From a checkpoint of a small mixture-of-experts model trained on Wikipedia: 541M tokens, 4129 steps.
Below are experts of layer 8 (counted from 0) of a mixture-of-experts language model. Rows are named up (a neuron's input weights, with its number), down (a neuron's output weights, with its number) and show model dimensions 192-287. Each number is 500 + 40 x the weight over its row's rms, rounded and kept within 0 to 999. Numbers have three digits each.
Before each expert's rows: a language model's description of what the expert responds to. This comes from a sample of Wikipedia text that the model never trained on.

# expert 14
What it handles: Single digit tokens in years, birth dates, scores and percentages, often after Born: or inside tables, such as 1, 2, 9.
up0:469534496443436466484475489474532517599473530458509570452507461511487500466510498455473450530542482438517470502484497512453589484512470545474468460544492537551575548547515500515521557530462540516547462538479518457479513496558542513443459457442547422475521470457440502527563486606524518515
down0:491520503490480502573500477500519509503501508513487527457467460513499465424515598479497506484461528515413492427473493536558510505515494455472498522495508462480552506445518517466482546503495517568525494573552552482512550422442452494505475497584466488489500520465512489534505557456528521524
up1:482575521478492527530567527493464564524558546465572556474532466480485560496486518491493501506501612436475466462464476453453511500430471450466488516481444543468462550521501536480517538514474483520457466470518461504535502496498499477492496449513542517451496479533475482476516478518499450506
down1:487526503553493582537461473501508484518529476475462429547465547494485485521543498590540525511549489520474529521555512542581511514542518525522487520465542475515501470456341525502550493489481438538444413487438475478452550536471432493535422543485536537487419510478507511469550506496514558463
up2:519417555481552489546511545544517525563482496545534481546507503489550487499537494509488477578471467524541440564525558509481551491550515492536500497486545563568515463538480476478560486458470502581466568457466523515467508482491571491537553497455446487452518448546477509484564497533487476543
down2:490509450558511561579462450535463445468501447523591530504524462444486579507439447502515521495498551550470584474541460509497503522464449474492493511503516438511492498477510452504522439443581516524528519532502500511526489477569479546565546505495491489546579471528491453426454575512517536485
up3:474534494497459513454445490476517391476524442504586525508403437409471544513494481440466535492483517583537500485580518562480471487478522532459452470483507485520480464509497534485497430517506488515478489400458603479538501556456545490473480510469483515533546491464463506507532507539563547546
down3:472532490437549470515464506523491506504560532509529516405513534584491510508473520534532377535527422458414506568591440546481513505481524514527504459442495455471468481415467471508476489523495487510509390472466478481509538530545460536497521503510527507470474470544515519497490540552480449465
up4:476551496495484469456531522454520535482411521551554500502526483521417472563511461529450530516496471499543515534479561504509477492516508497524446542476455448471454491530493492533513494509504453518532500491511531596502542460565569535492504424554557557475567418463615544485496494557494479448
down4:493462495550519421426515496550454494506505427513489530510445489501492431509477547483434512520519533543516390533477467527561553442417527463442538495524546471527573539495537486477455499531523491520443453462487489488504542563447497452548432552492475526465471420495458454421544478487432506541
up5:554475504483508502533583526513485471492481469472535548520521513551506502530486507514462467479503511509497515447483453531399483438508458487447496489478497472490510566517478508477496531562465583473520467470501487514442540551472508582472468509545459463485507476450596481500471436466525523436
down5:453515477481464601397463557487492542511471489476489506492541540454517552538522543488476489432572519557558450555529544554540507498490461415543542502497454557449453492484493490526498529501565483520531518486490479473552495506403481475522543532485531489491550478491502535551521453493497563523
up6:505411498512454461531549562478529527457478473508487502534502511523497539531444513482517425481590552463472507475517502492494463543509599520486518498505504569494494519552529508512514517469443449480495516468481516444514430491474398435525446518504564448459497459473507456518507521539526447485
down6:486470514531521552486499489529455503469495430480554469484458541509459540505534457506540558431523465497498473550498525498492484511520442515504557511533504566533460564514510428469518549473561535490458480478509436525497483494461532531485506487565572502458440550464490454549484475489485467554
up7:506491534516439499491547469477498453524499536553543520502545540522497450483416521526461483510519506418539516451548565550501568467510483527537489529499501519475436485447559525451511487472526494541446539542473444502531551536530580567556479530445533446531534476577539479475441461460524507528
down7:514596510561548441502482455553497555449412557507496501496540555522503511557591531504489489544506454473518466507486445530503495502516546447474486480565487434519514414470492468510530494489518461536551524595532509426497422568526500485433538506493501519499432534467451493494559498534523440432
up8:467501507495472449541555488501538566452530529489461464526437517493433507554464441454463493527447555430565427511530467537427514514448531478517588529504540427502415534511583502543488550515473511461509525473484536415430491503509443428432482545510461509563529501497520515524484500532489482469
down8:488473440496470492509432545476560492506448483460437520550441517441450509477433481523477534526491525503502520526481428440494513465505566554571529534576511469398568474481517478410460487507541550579402551447488500524519482446481520534499537491509464520510530502495556490557521500480589504416
up9:507565540549492480470498619488538491526504523477511488481464503519478478494493551508499464522523525525497486454440558434499524484497601464530509505511527460486457428493497540487496537416559466588456466435441526477473524509484495594502462452494437477488519489449507435558506546508552503524
down9:499508521474460511510531489488494522553503405510475547553418430508501495541515540482524509570529557435511499533480483505571492538501506484473443473456554538514502505468455523398517501482481450494533559460501504571467478477534490474511503485568490484492448470503496544473498473539520499512
up10:464511487534507483529415523503549536533510547488478507504569409480499504471548515536567507497495442475507536501485446532516431505489512470471436454613474500516587491521507505515479562537531503480513483417509560428523477498540513486518489587460547521582595475526560492487541576518501490534
down10:484513509505516521421574481478498518549585462553529496488447568510520571449448482554529563467500537513519451487474433518556619535481577484472406532473503460525449474440463528532463467565546494456516507510518460559468492516464414494419527500535499445538463516480535529499482547419459556454

# expert 15
What it handles: Number words, determiners, and is/are/were after the, there, or in, such as There are two, were, all, recent.
up0:438498538564478505541430451530536445516504468485566558491544515505526543537512581480503515461515486525554478555449495554516466539540469469423528468479483493497454474483532519543448608492532526494479490431489524444503502529486517550526504520424493481501526546514468485576497543447511477488
down0:515495453487493456477560550455492452486429475583493522474473540552508465553542459493454456528405486522508498482469434491490507509410540551535517551547567517458444444469450476543466487481535517467557570510461500437421575529456514508526439501547435479451473520523489466593444468483407456464
up1:518508492502511446412488503490518492485461631447420620483404458527509476513457480469429500507541456428436476488512454534540572528489547519564490586491484527450519524435454464471540481453524451470467482561501516553419498534526566537480526391466497449488441543461452557485527455513521456484
down1:472480530546512587551529529481534439503563490506536462437525522502475480538424526498456522509510513467570508497533629506471431436464504447449530495528480465400467509557568530476462494513473466496471489597571527454459507510484531494526563544515490527492537480478482450462526514498539451519
up2:550548539476521494419440492543511517469499459513391493514435489494474526539506474460560480510452545450461498532500491504578481563522516466505516549508453597568542476504499549520485471524404471541543535451446425504548507428471519409480445530488531465564491559496522492510434522521477501518
down2:561442397447588540550508557488508493521539470542537518505431479556489509508488423566462529466463414568446485496504495557466532551531493508552452475455520547475511499575551502547501475493581600519537582472525435489467499471561505586522489431462446507465470519487555471516479460533463527505
up3:463435463513460492491420435475532479491461563436491498478512514541473497550530571511589485494467462506457500501485549446487563558497455529464565537551523466460518495469524434495558512479544439541573494437475505517511467470504512488506377509501491481465534477543469463502495519578456517462
down3:486538533523488535534468489514473514418469421517487442542478494405486570475570531470512491629467532521488552507503514521477451465525543464513423504493533604467553482492439451483440488542452428489481471588546499557594483472556435587446537529442568429510481533526474516508502509471436479522
up4:525505516418494526519560589479489463499468525454515505497490527580434590509525519443399576513368451552476537406543402514454475500487513461477556470589494507451499449498536486470503474513438588475549432557542520486468502436438456447544554500469512470425518453483485458518470520473499482501
down4:512568533520501472495498550487540538553536515485588513520484497530530554486509584459459482555489510444513490498492481531487581473509537442459555565462451507464502474517459492466550505531492454491461476476548472485540549442484508496488546488480543459481492492514529471476502520534467481512
up5:557517512470497411505524495513445536549491517502575544518508494445516465446526389517448516471511487565471454493545495507574529528486449462443483461562507533482446432445540500521567499501581468521462512495460512444496529521462492486476469505466509474533440475500549507490532450428423547514
down5:562508500547406567544487571488540529490546521527549449543497518481469483542484567443502542443550497530515492545462483504483490505480538491508503410496486554519493515498526494530507561445538442547577460457441474468556528502520554459397476425522535569475576455471560471453491500478446574532
up6:486493552471450475551522558477461437503491555498503516424514492485476464453437482537445475512542532409457497505536493529546542499491499533455467477487424503428498496488496443468499460522525504573523540388416473473519474518485481528500435510456540553536495557458460501520536549435541507459
down6:526495475442522490488498396494434489499492452496491453579494446437465478481470468433494444551597513490583508436515540494505508414528512438480488488540495479516515443456473457493476478506495493538530458474496467514469490580540519514478519459488507507556484505463566454549454472516456568497
up7:423531523442593520463488442410549510450445467519578465560494540520519559519551461473522562517498494480464549477530461487540502520508518434525420524517500545465496478443527457560449525494502526478563486520493534511545506568512496547497511549514548476524542501502485475554510525391482567444
down7:477494490529526469551600487529473449429564528545536570437441484431539523485447489541437452482528527517456525567522519537532479523511494505550443483455428486503533436513419461495503514502542499550564515456502509527451458465518508529490424540446527454517510491501520530507487465494495481476
up8:580525529566465515469475539528528489482507511474472543544467584537523479414447517541471472463545530493552492515474519532507483560472445491549521510516483451476541502511495447502466459508453476477482558549488505481416508491490554446486522486484523488553545520485523503463514408477421447466
down8:555484556521539502505473544551503550534496496513540575545464474524481485538552435536526577532461436522489533490458501485436503446537484514561511559548473514518491452466538419502521489504500431489514511561445492411555526504524500498462493542487462517485483490532506478527493511557563500497
up9:543467435531508457573458454510474552521434454449525478535512525435498533481473552506536471458496489493511532483523536544499491482459496485432472480417423510555545506549509531520592524470429518540557468519569556485486508444487483447543464532536475503474490493534531457464527502536521483458
down9:485516549551448504507510494486511530551515468487522521486543469587469475505572486534438473410478480443512522526564470499521538499507528497501487606508543437504547541446432558512589442470492510579508462494473518526479501549460572470508551521465527574522525541501507527524470582559472557511
up10:511477465489548455493535534491510535451416405537465428498536521523486466567495465549531484491481463510478410540498508503512500534497540473546498538526475530495450563427514591484493466466453451509557528446484574484468565488568463591488481493456483519455465484556536469526392449536494462489
down10:543504487552408529529422463497494455481483443481488499514448506502558501494557544523518453450467484532508537457538527547480490500484496456547547499461439455476493501523514576492500502507460465533466487491507554464439529507464433458517455519527474474497514480448480562577511436529461455517

# expert 9
What it handles: Adverbs, -ly suffixes, degree words, and infinitive to or prepositions mid-clause, such as well, so, slowly, attempts to.
up0:492474505452533507567510558454542475530513510467505470498494510505464521513545474468521471576435526519569462481440448402548445500544528457517521508497428491499477563535381459477447516469536440506474541486530525545569534501461568571487495423488528417528492498544506502462439436535505418517
down0:559398482453475493532470420532539578546394473462537542508594534452433462590419460530513555470459524540540536486490494480493505452486466424485440556550522460483416467533553492521488456454486482507489415525502495473515572458439480552509483538499515519456486551456572500491537496481460506446
up1:505459504496508399489464544407449581394476426475541472507473430510479460465489553421521523506527549481502482546489472537478574467490520528501484520570552490509522533527473473487453585532534584461535501489481503457476466487570508568509456537444423508578498533508484477495483514520539511461
down1:497465440508492496503513561459489539459468506488547504531533536553543471497529504529555485529485531473455494491524597433513493451583535511560491493547494549490527516498473478537519489478507511492507487497440475543492517455490523498456625556445524402535603493501450548540526546462501461502
up2:549520513541472493452475455487451443452432519487522502471489485493471531467505475496455484515469502475516542536540499501513510536547517515556474493452609545482452514527532481498531477551459473542558524497524524474500493527464561519450485504474451522518451558498481472449374524497508553461
down2:558434426415491511551474511476556532449496534522500463521496428514519469507473438468462559509532480574512451520517520512459489559477488561535494493463511574549460560476510495513565579539492480529510514582483525471498505528521554466521475468532479481481546435448523474514452396435456476521
up3:555519566533544550508475567533536513483499526509540454506456523562477514486502526523510590475458459444562499530452412504556489530519457397477464525538440474520518475508511443529531551433581522529496517502486523535485509519467562420444490480545467415460508454546524444563548463448533532430
down3:474531460548530511444490518521469533464479485548478523459504510452499538509508497602486582534453431505549479511500526534522399540498463435450427519465539533486507478503456494525567454482557418569564506486492538524556477478553572485528496466481553521496423466518488513478493398444467543496
up4:523500475532457420424517556529472460496485511547480493491462421464488483526568527431535554424488475519503429501500466462530464496538482502546495473522547447538509464511509437537528517522500501500511493513526468503434472451470443549504546474553477520476482471504509429460549490463455457499
down4:506533486476545476553495492473473490479496439486517568528482455453575455429521488451554484497498481525525523483448364503506513497526474562519412536492478460448513548488454483507509471433447507533465509520447564501504533472506502506487467505472498498554471488426415507601557473445526489537
up5:504605422474558435456487527509455489480520522445532429476475500458453568494558551554430565445575498524491412451469526496495522527440467454492511449535488495499515504515510563504550451419464467497493621560520503511429527468482461498492552547492531527458546541503493473448585516467471482544
down5:502531477394477496530521549460399534483423539503540439464505515467524485520418495467446447486546480504452464513537521520523450535496483554459498546492495458518399463573497481536482536525473472498382468372491421522554500509449508478464433451618526478496489552543490545518548513515497548596
up6:527447546500475468566565560438476527489531508477528440477577422567515601523447511419491469446574480523513461486548504448491525545498518498533504509491453507451492506525528581542436532531577504480484509484569473508472568503490471493500502602521489557477511520482518456496500442458476458506
down6:458597547518432565495457500489579484450528526517451462478461451572570527403531539533537523573535513478506517551522459503553545536468456509552544485568561483464485572467545438425521456484502497465502513483470550545521493575490533610436545485492480430503468469519489511544533430494523489540
up7:502494452533520448546482552489439523446457491477476463571490538495468505531510516502522521579484530531525424550541490360482473439426479530488571443511507519504536534506475481424476436520565500530446488498525535504498453587554515517495540426477524470447563487412457531482436515485513466446
down7:530490498437511513479528491458532527540494491511449545516472494536515546465468482580498518396482475528439476556508496460507550556459453465499475431473452487512554472502575468509496486500533520412498547538560479438439481431462503534514529436558479544525446496521457420557547459523518529476
up8:478474485433510484478475480491473543497561446461498516509512505469529548532473504530549511490486521497502428474497520434539569531550463592545472517532439420497514497457499484536584501536578432483526520499473485495510520541586628542486451593543467533507479505573480508540524440509461549533
down8:451566460497473500483518486430537518564494530428556484467504551475495491455494459548555495427526450527412533499601546546546582453416444546503570517492557468516489537547463470493544490530519471487441488581536482534511495530448502489573489518446472467455524471516453499489492478518467569438
up9:440462539533543517501539463531523538536422541537441411510519416457459555482433497501533491500414513484472472528443496528394489468511450481545493557546595502522539515535473550476523486493554510554526538534542496496490588499482512540509518498446476477466521538474498512466474439544527521541
down9:527526491461562562478491526482508472569505484545477483470490542502477467441485471557528536522480480491531464442525451486495501464442498476527545436483495482546535551495496390474493528510491505441436510493537519500433444544549531555530487481470521488498473478491487529487491510540476438519
up10:572598520523513501433502499473500546502468427617524565410462398465476516443528475446477498495503453509502474608497595501498476507550480508516555533505532531494529524466476474491527528482539451523492491513526509518441467555540461493479540481492439505533446433424521527396511491464542537563
down10:519503512548451456527508498462545486581515412440519490517472505503548481458470489475525543441449550535502482522569500439528504472529497461583550405494497522522465499526500431505449492469470462539549526460515604494532586477564529522427485527504450496496481487540502537481454466490525497483

# expert 10
What it handles: The suffix s and endings es, ers, ions closing nouns like airports, practices, plus function words as, has, have, they.
up0:488536539590500528505577576469513464492495475507521496503563496495467503509546472456446491450519531488446468465449464453453489466478448452436540521502575493477480456548442491493541482556437548519446506504477435551513480524564474473489511534414552515534519480468487459580502448469510418470
down0:472461480441491530542463457549441485459562530510507494499510530472440498496517499487464496517535503452546468449526489490518490527470541520561500573467456509471504543564528480590466476489472573495489491399433463519469477512402465487468512379502492494458506496475505541469468518483551524567
up1:479525510510536571540524452417497501503437522520436447478503506513506525510491499478510491516458467503504560467494497473490546455560519453533446561490463461526492471447474509554548482456505585449503503451532516554451496445487546466533478501518539550526515371481611484524490472513413537509
down1:528477459415528478484503541473472470509539560490587500476453519529539463509530467515532548503593577461470493548435525448402453511525543557437493457529528515480508513460498525459577466465506512544506472515548467448533547445545469537482478549507485480567450491537493520489424580507485470439
up2:493473445534474473483477507511485483532451469492514443551473465507490459556498514437550487452490433456534504507485503489519448538506469501538555515513436596478510538503524537450459503545479475554527413490529493542501489449530430528462439553493471510490516426465608539529464462536532397536
down2:444472524512493490555492566583510510455464517492561536503472469490512474534527540510468461451546534513493496441535458463534482448461470521529463475538508564597528467559477429486474480498545426552395501521517503508497503503497468539520441477549449523485510514557499470491506514489480493456
up3:464448515465508548533468509518541494433499520585453525446485539472438484528501530430542599499518522605477434515489497429489455550574456492464471601490502436528506558619446460404443401470438512548474443524507501520517444536466504539502549520511566537486506519434456443569510485461592458508
down3:464485459516430503472438512479532513505543526442502519431472467553464497474480480535470473489551507509555485521519572539515554474477463468512530537527456489499485496491417491485541514496591496583547562549488533523500512524490540490534501502522450505503558552485510507550532485470530489548
up4:432473494453469502619547435434488421539589519504552428502453453519477538509478550480543458514461502436519484491525539430560496518526462497412503487528481528507424512491495492480528491522475512502477495438515477482429493595541519518446491518474482508528472529538539546528503394524442517540
down4:464479488496403495550480480569461523442537486563448457492444493474470498513470465423524489498468518505460477504480464381464523453444460497493478509519518529503494476582479500505466515518531491495446492469480531516461480522421442525489520492538454477518435613453522413511460545461461444487
up5:455533518445503506608505513529501502544449494512549446468461537441474544495492511513562513533524451403464459500483521550509507508566499483492440483529531517492473573512461478488522478486551532498452539484515498542481454568468526571465485482495470552518471459489461521490508566493489485545
down5:457526465487468512414556497479496511481513521597539537529490483414462487460517477573513526490512568509543431558496518512502458419453491582470468439463462495494526499525510566503514455485502453534481458479470478438494517521486514527428541517433482453544466462457475482510484515520548490497
up6:512609474499485370514515532495474501508441478509579488519463479458452489501461534529512498480503548534440466535536487451535505449526499432496531481493458551572462497459568544509444446520526524539497530460505521547484526470504494536456503453439513498423499527519478445502450522505439540509
down6:526561475442462479501527466505497467524562605429506559499481544497483471427483574469530426451446572505482483530503516466469523494513495533475477510438533481554469435470528494516462529514539472516523541496481562507593520503573509525497566501522518498485510448452483513461477509486519505437
up7:498501470492483579469509535421452498512502552520539495466481538483527523506552488499514549539430476428542545521533463452430503527541504479461528460440499412470489471474521492507551528443452533517537509454459499441497526628513446459503458423467503569470549547516544456479535490467533482417
down7:554467499523516480500560369522535477520522486576462499537541542453461492552498573526538487558524485475524531578464482523525480481482461497529542514491547496478477557486472394524490504570524479527531460544523523525525507484518536502514506506502447436549466422538526546491484500457595492511
up8:463519491486528453476501447504409493502527484451486454534399478456495472461473497460433465495503466558456489480471499465517460538468505506537497506506525520457504508525526513432496573555479476491507398460467515519529500466547491547416448536497559515509527507522566538508478420432483552523
down8:460506529571496505505499442540491520497517447423437510462467489562480469531473507486460427462527429491529446491535516506530470501534484552449473491459468461535579446528453490508481505484478462501474469593541492467472443456477450506514427462497504492462484494508483508438522426517436489463
up9:548497473484513481553518516461505469510459487477565407444470506451468506525508470514503512525498608516500437487446530490437464483478509475459491559493497523413527546524456535526454544480485478485438541529490504500470470576528493421473476539502508514455451540459479501491427527559485514468
down9:523504513490496459578489487489510607480533487445503497571561523519511511471559546480451447537513504586409431504421482482500500543502493487523486491469489491514498544471498562500494534456502477485443520466449531504517496532535524505502426518491558461474469515483556555463519526499560549455
up10:411481449448539411510486462500532482555411446525445479460447505484495433467499522454480540515477554443456508526426449557591522497455411478423512494496515507515542515498502518477576502475565549465454457452541527485559534367493498529491509494480490531605515512500431447498486453451522480542
down10:525486506428499516467516473505468515549541546432546527499525535555472503508515521625424502547529513526492439483505482494495533505516484478462474498566516475522491467519516518454495519508467493446518472546501555537511475536543507462456473477494520471466516485535496467565476509537453590547

# expert 13
What it handles: The preposition of after nouns in titles and counts, plus other prepositions and year digits, such as Hottest 100 of, population of, 2017.
up0:555510471493422549491450462464550480437474514464426474523457529422502480487545525586522468562521459513508550461434495468472561460497400553500561550588468502546520477450505534484505485485481552476551479482511480537490513391479532468486502486490518489494486485430418504517519416577409506520
down0:474501550460526438535519473473493538469527455426505552441507477496452558595476517457579487481503564480452459494516537511522548513575513421495520499460451470439441548549510444519555492459542464508484476582518470558493446597518521502582472462485519457478511579547504484598458486443520468438
up1:527523437419495440525495508513486487481427455480517540530464429497466551567448445526490488434472555487453506519452507518540478506482465503503569529543488434546512492498487546463461479484500504472429466510480508466503533462547461513559517529480421486481438531435544436523531471471513518465
down1:456617475499500530495488478446504542604521416488517493449567553519462463391535534458562540476561447492503460503539526547504488487521490547546473443399470452543493497451508448413479455430495543517484425523507431469493477523538500459552424504518529516547549530494469416492497503546490479471
up2:483530409455491565518523582463485567518432423499467503433508473492567487466485471458474523490557547516535456490478499513600516476489483483521516537475518493581444459523452470536529532504519476407549558496471499541561460533517470463560497493440568536494508453451446482496595490526541456500
down2:519508525546519428467485475574542586530574513524465487554501544475448503603524549523478462504537503461491589512546499534444571521467461485531445457555550425519493567517460506502519505488451531528505552537499459526516443442453543521429533563499456497482508473479513437493548449483483500513
up3:506479497456483541498487520528512477467419509466432497509488521507507594588524519548581546522462511486455510478559469541568499528489508470527470499497477528553479466470415523524490550494549418549558569513518504595470482516434489539444527487450554470515483460570454493483558530511523511486
down3:502558465581537522513427483516463445512516449537515425504468461539459493436472498505551506491555517524439452456397483495468532502461517518470503518576462548492487477521551457536506431455503539478511487487509499465510476535515501494495420495485465523455500489501540496516425415519435570458
up4:460517447459460507478567452467434486419434469493443468476508534565559491520495474461484504422544585510501448465492507464513548460587498509458482510484478490562482488442451516463528457506501480569531501497502521529427556509462580592523477494520443433489535554500487528483475436527538520524
down4:523506497544475504533402552517532437556480505492526466476543502428471502455514486568541504540462489461514492560518529480463497467491491437562519449441540422501508497507513481451498578452509526462558456593516470432484506460431499455473537463543582513478571423489578424498495493541459492534
up5:483457469482501451480470475453421475561480396544558600473507480483465605440470531591415532392481562481467488459547477489472560476469445522585435495510493560510497479452481443533502450526479462589435489447464500525423447530474528484483518485479508560511447460517469486582547488514466556467
down5:508507515463523488526503505521520481452470521476489442474473512562484439523512514484505552552449531471506486569467493606535494509641496429488446516460528568552472477540483565486475466461504539455475486534471486533476533503486484525489498501505418502559492553547584513456516447461513559467
up6:483550563515523497474455528575451485527464516455513494466510555582493497491497509526430474474483489473527501529452414515529571511444452455433480519486518517514441494496487483520531514466483444502500510468465481512477463501534485493484527507494494416460542517514553541482564514548451574531
down6:494526506492453464551470520452550501438466443495559489537475443499616470561437481434491571484507466462558497445502417408556544495421511449478500522489492545533509580558537517508473479503435462483435552452458439499522509524523514528522534490464436540471507496496505529513484526527523482457
up7:475491481565501483520526502518432543545506449510542464548496466486422523589481514542430438468393527452490519484512500567587404536544546500470534579475507528532526547505450498521497455500492515460571524488555500504459539485487440443505511523583489574502509501518474508467503494440438499517
down7:463453523521464535440493470519446543546515428569428526444525556512524530521535502464446486543533483557544560494519515421520551513547544515537540519531577465547474443434433484411445483467457490451497493495463518498540462507476520515447457492489486510529428460510488482461562545486485527513
up8:484515510485480560514445531448524492549489446538475390536543528578583423497516530507505548510547545473512474553412414500512451501516469549476534543496546471496532508502477438459574572535530456485488559478466451527541470530478557442536504516445514516538557504385568488520548473468489512470
down8:515503546496515478485485456501463523522505471467593558473443611521482544506469517487561467468506423536519534533516526533511632538507529520480474383526483569547507547425543540498604464500519443508461490538523521522487532516592625537548472525454438482488419521480435514553521558575506503525
up9:483485446451560421476530496511445490475498513537513515487511514491500544439498542446594496551473553422446462532498551510565493542500504603491484512473423527469442557530500507503503464526584482500436519558473543521518464521489530473507489546502499511565482483482505464549434537456443489540
down9:472514495473428582486523511570501514538521463557447499490488548494450481505511481437516540463611546541572482562455463493493474504479507480560490487513490481494570499460438497528466505476482512569523507602511562495489571547555527491513480480551519472523522531530513526474559516516547494517
up10:474533494498518540518443476488485451554474527517445528550506549491460510540575536566467524526522491510501506540455511470521406462517513545472457511506468496537489475486451466468462433526528527468527470561423515482357481549513507587552540548407485532532469556491453518534503525534557444520
down10:481506516498527442404570544438454644455450484466546460482514478503493502525534431481521609528542424457488567514499512542484559470543542475497567491524526559538421460431471498490514516568511492495525514475427510458539457453468477466506537489532495511508529531471469450458500537513511542444

# expert 8
What it handles: Table separator pipes and joining words and, or, but, semicolons, especially in census statistics and election tables.
up0:464492476521484515606546522465516487566475435458495463541482483412548501473455571528429486504456422429489517501520506453521513507508498463479527552471532533469482544450526541551511448469537501460511490477500488492481473509445484525567544451460472453494470477492508518556560470537469476443
down0:536496464426539514571475547503502486535533483503533508463463486508477513529570461547445535562505462574508482524427515483512512503499567524560488576488530503506475521519480547398553527537495528464393570431420490524525501495486487521496501539526547415539494557509463513467439482496483509513
up1:486474481518530493492436526512415506498540549519504523527468505413551513558478501523515439558471439582542473516509453450486467498510560448476449419508494503467534522567539419479519527493466500491522495432488456504479499468532465498529520434538546439518495448463472538497520529534481538532
down1:428479473556503490510445524494509487509477572444443559506526579516460553518545463462489584546459489511492544485434482568517459461500456526445516541502397520481517549471513448425529479493477475490503430567521450476415469520514514513473462485494508513521443499477586454557406487416511514498
up2:507494503436516500483515492452462560496432510499470477545543546486453538476507556471445485549479524444476559460507522484463430546447530469519456546466472553526542464564487441557476505548494579483501485497527549461475481503466503529390524557456474473467421509425557497480506493555546480487
down2:455453502489474488480474519518497495458500530508556540506516469554480533517490510554500505535497500520515547438485549455472533495539429505469503536520521460504530525490475622517467424530493499538516520544582534506524461499462442478653492480608472532505446448486504513519461479515500559469
up3:518530530485506513475545485537539529472441534440525491498435477480465431495560468477524505435481455524539520484513528561479538395476542412527489488575454547429447494461460562581439496561548465460456464468481457500509462463526487475483455561562496535482496506491464547455556507515527438555
down3:421525495480550483510493503514544513466495430468458457490526518397438564535478561500511553448518457488515553540466524433494451480507532551508500525536525606485539472431611548466478500487532510521513460550525488499590518557465465539471553514473529499529497519511507496410573370460455521411
up4:428465526518453455574490509474472560552517492518481468482555559419505417451467509502559560486517518516498559560502465483451565491399457578432512478517500510543546426529443509485497507554571488559522519443490532539446554508580540495474475574512470503558500446468522450560444509486486503454
down4:565533415488522532406459525520460487514536507518454468489516539547478534497494509553516487463537477537465459465539493505454483529533514492568466551512443554498552538427493528511441484504478506531470555437483457463566534450459483539426513450546501475534489537519445531601498537541522527534
up5:500472504444457476466482551515532550555417420521424510553526540482480489437424509465534538472484504514540501494552528509505503506476533551492461490458436476474483470553512527496440506597528444471492549529442529484505542501534509487506588509463451471546573579463532539462553452505449510480
down5:497490460552563470425517525507445496474544464492499477424517536455494479466505507467521495436552473577519473450476442555454495479455526475495460467493553502485457491534535447602523534515450432500491502483502483607495443545508505576531504443538455491560467536498496435473458587460475523576
up6:502477456448458560509547488568517514537452529477484480502476532524530487489533574556464514492491503519507446530476562494474513463532488508504497542483497529515483528510494490496515537482444455516519610488477489547489505544468486543522482535517596513487573479481438479452460555440484467434
down6:493540568620480469491480481487499487504478511506396473490490506527499521539489498484565518464512566455513525519577496450460522490479439473513496452496525496454482472586523497546520599498537481471501536572542503472522513453419526521488506473467484464545419492453548485557517530498524485445
up7:495576490541480472529466524532558470499503465504499500494435456484500500557452492515547477504493496495510476480541392458425503517510443443533591550538437464500520464442460534467575510469517460509489520517525503496507502521486484494474600475416521604488513534488537469586441568482489446517
down7:531518558548510499460473547440550463409507539471505455530534468499558492496549478428486595497530541504462529455489441531544433480479539510507490546467571484459551488454554473481500551534480491456450475533502481527564429509515553487520468461480574493505484564486479503496472429583495598548
up8:464546558556464549510552570578482493483507529453399506530548505442478467488565547526395448494637541581565567452488498475495549529487460545513470450521467499585466532524483599554496466507459507482497450521494506507509452539487403498528513541472494498465549515486552535489453479488545565553
down8:462439503536525478452539477396516498482498449530523497560502496441515529456467432475554526521481495492503475571527440528532500477500477530419478509503479543485464578453441502538413439465521552449559488485522447445503487525528506518530443521460514482495483474494459469477494517618476511414
up9:554466509527459509470471483564512523488489514467527532520532529464431480436363489488521484507485534577486514479443527434410508543536553426529522484498508545452535496522509552502533475565551526487385621487537539488498539485480443464522591509480567515485558598497437495509529506478506498486
down9:515543483477518534497499485451421442439488487454466518501522522545564482546409568567413508551501522463536513503499472476503469437475499524452394464448477524513565520498450505486535435541474476515601500458483517504542502517450489555468616414515460543540571423437445525481517521365488485472
up10:563541477566505554505497469449467507467459444531452503547503495470502497510473487480511563409501507503497471539518495496565478486521499474554462474503413536426450486424580479566502564540551421492549519485470456454530463568520481503540481525448542514430450495557506492456518452516568487483
down10:480458481475465496500483554501423479452465447489483487449458544551494491552517488469449516532566456514568477540516443518565612431517596480464524518433487466494478513487559497493489503495456539503547513472519505488545465514537503543468453502510452552477543445415478481520469486493556655439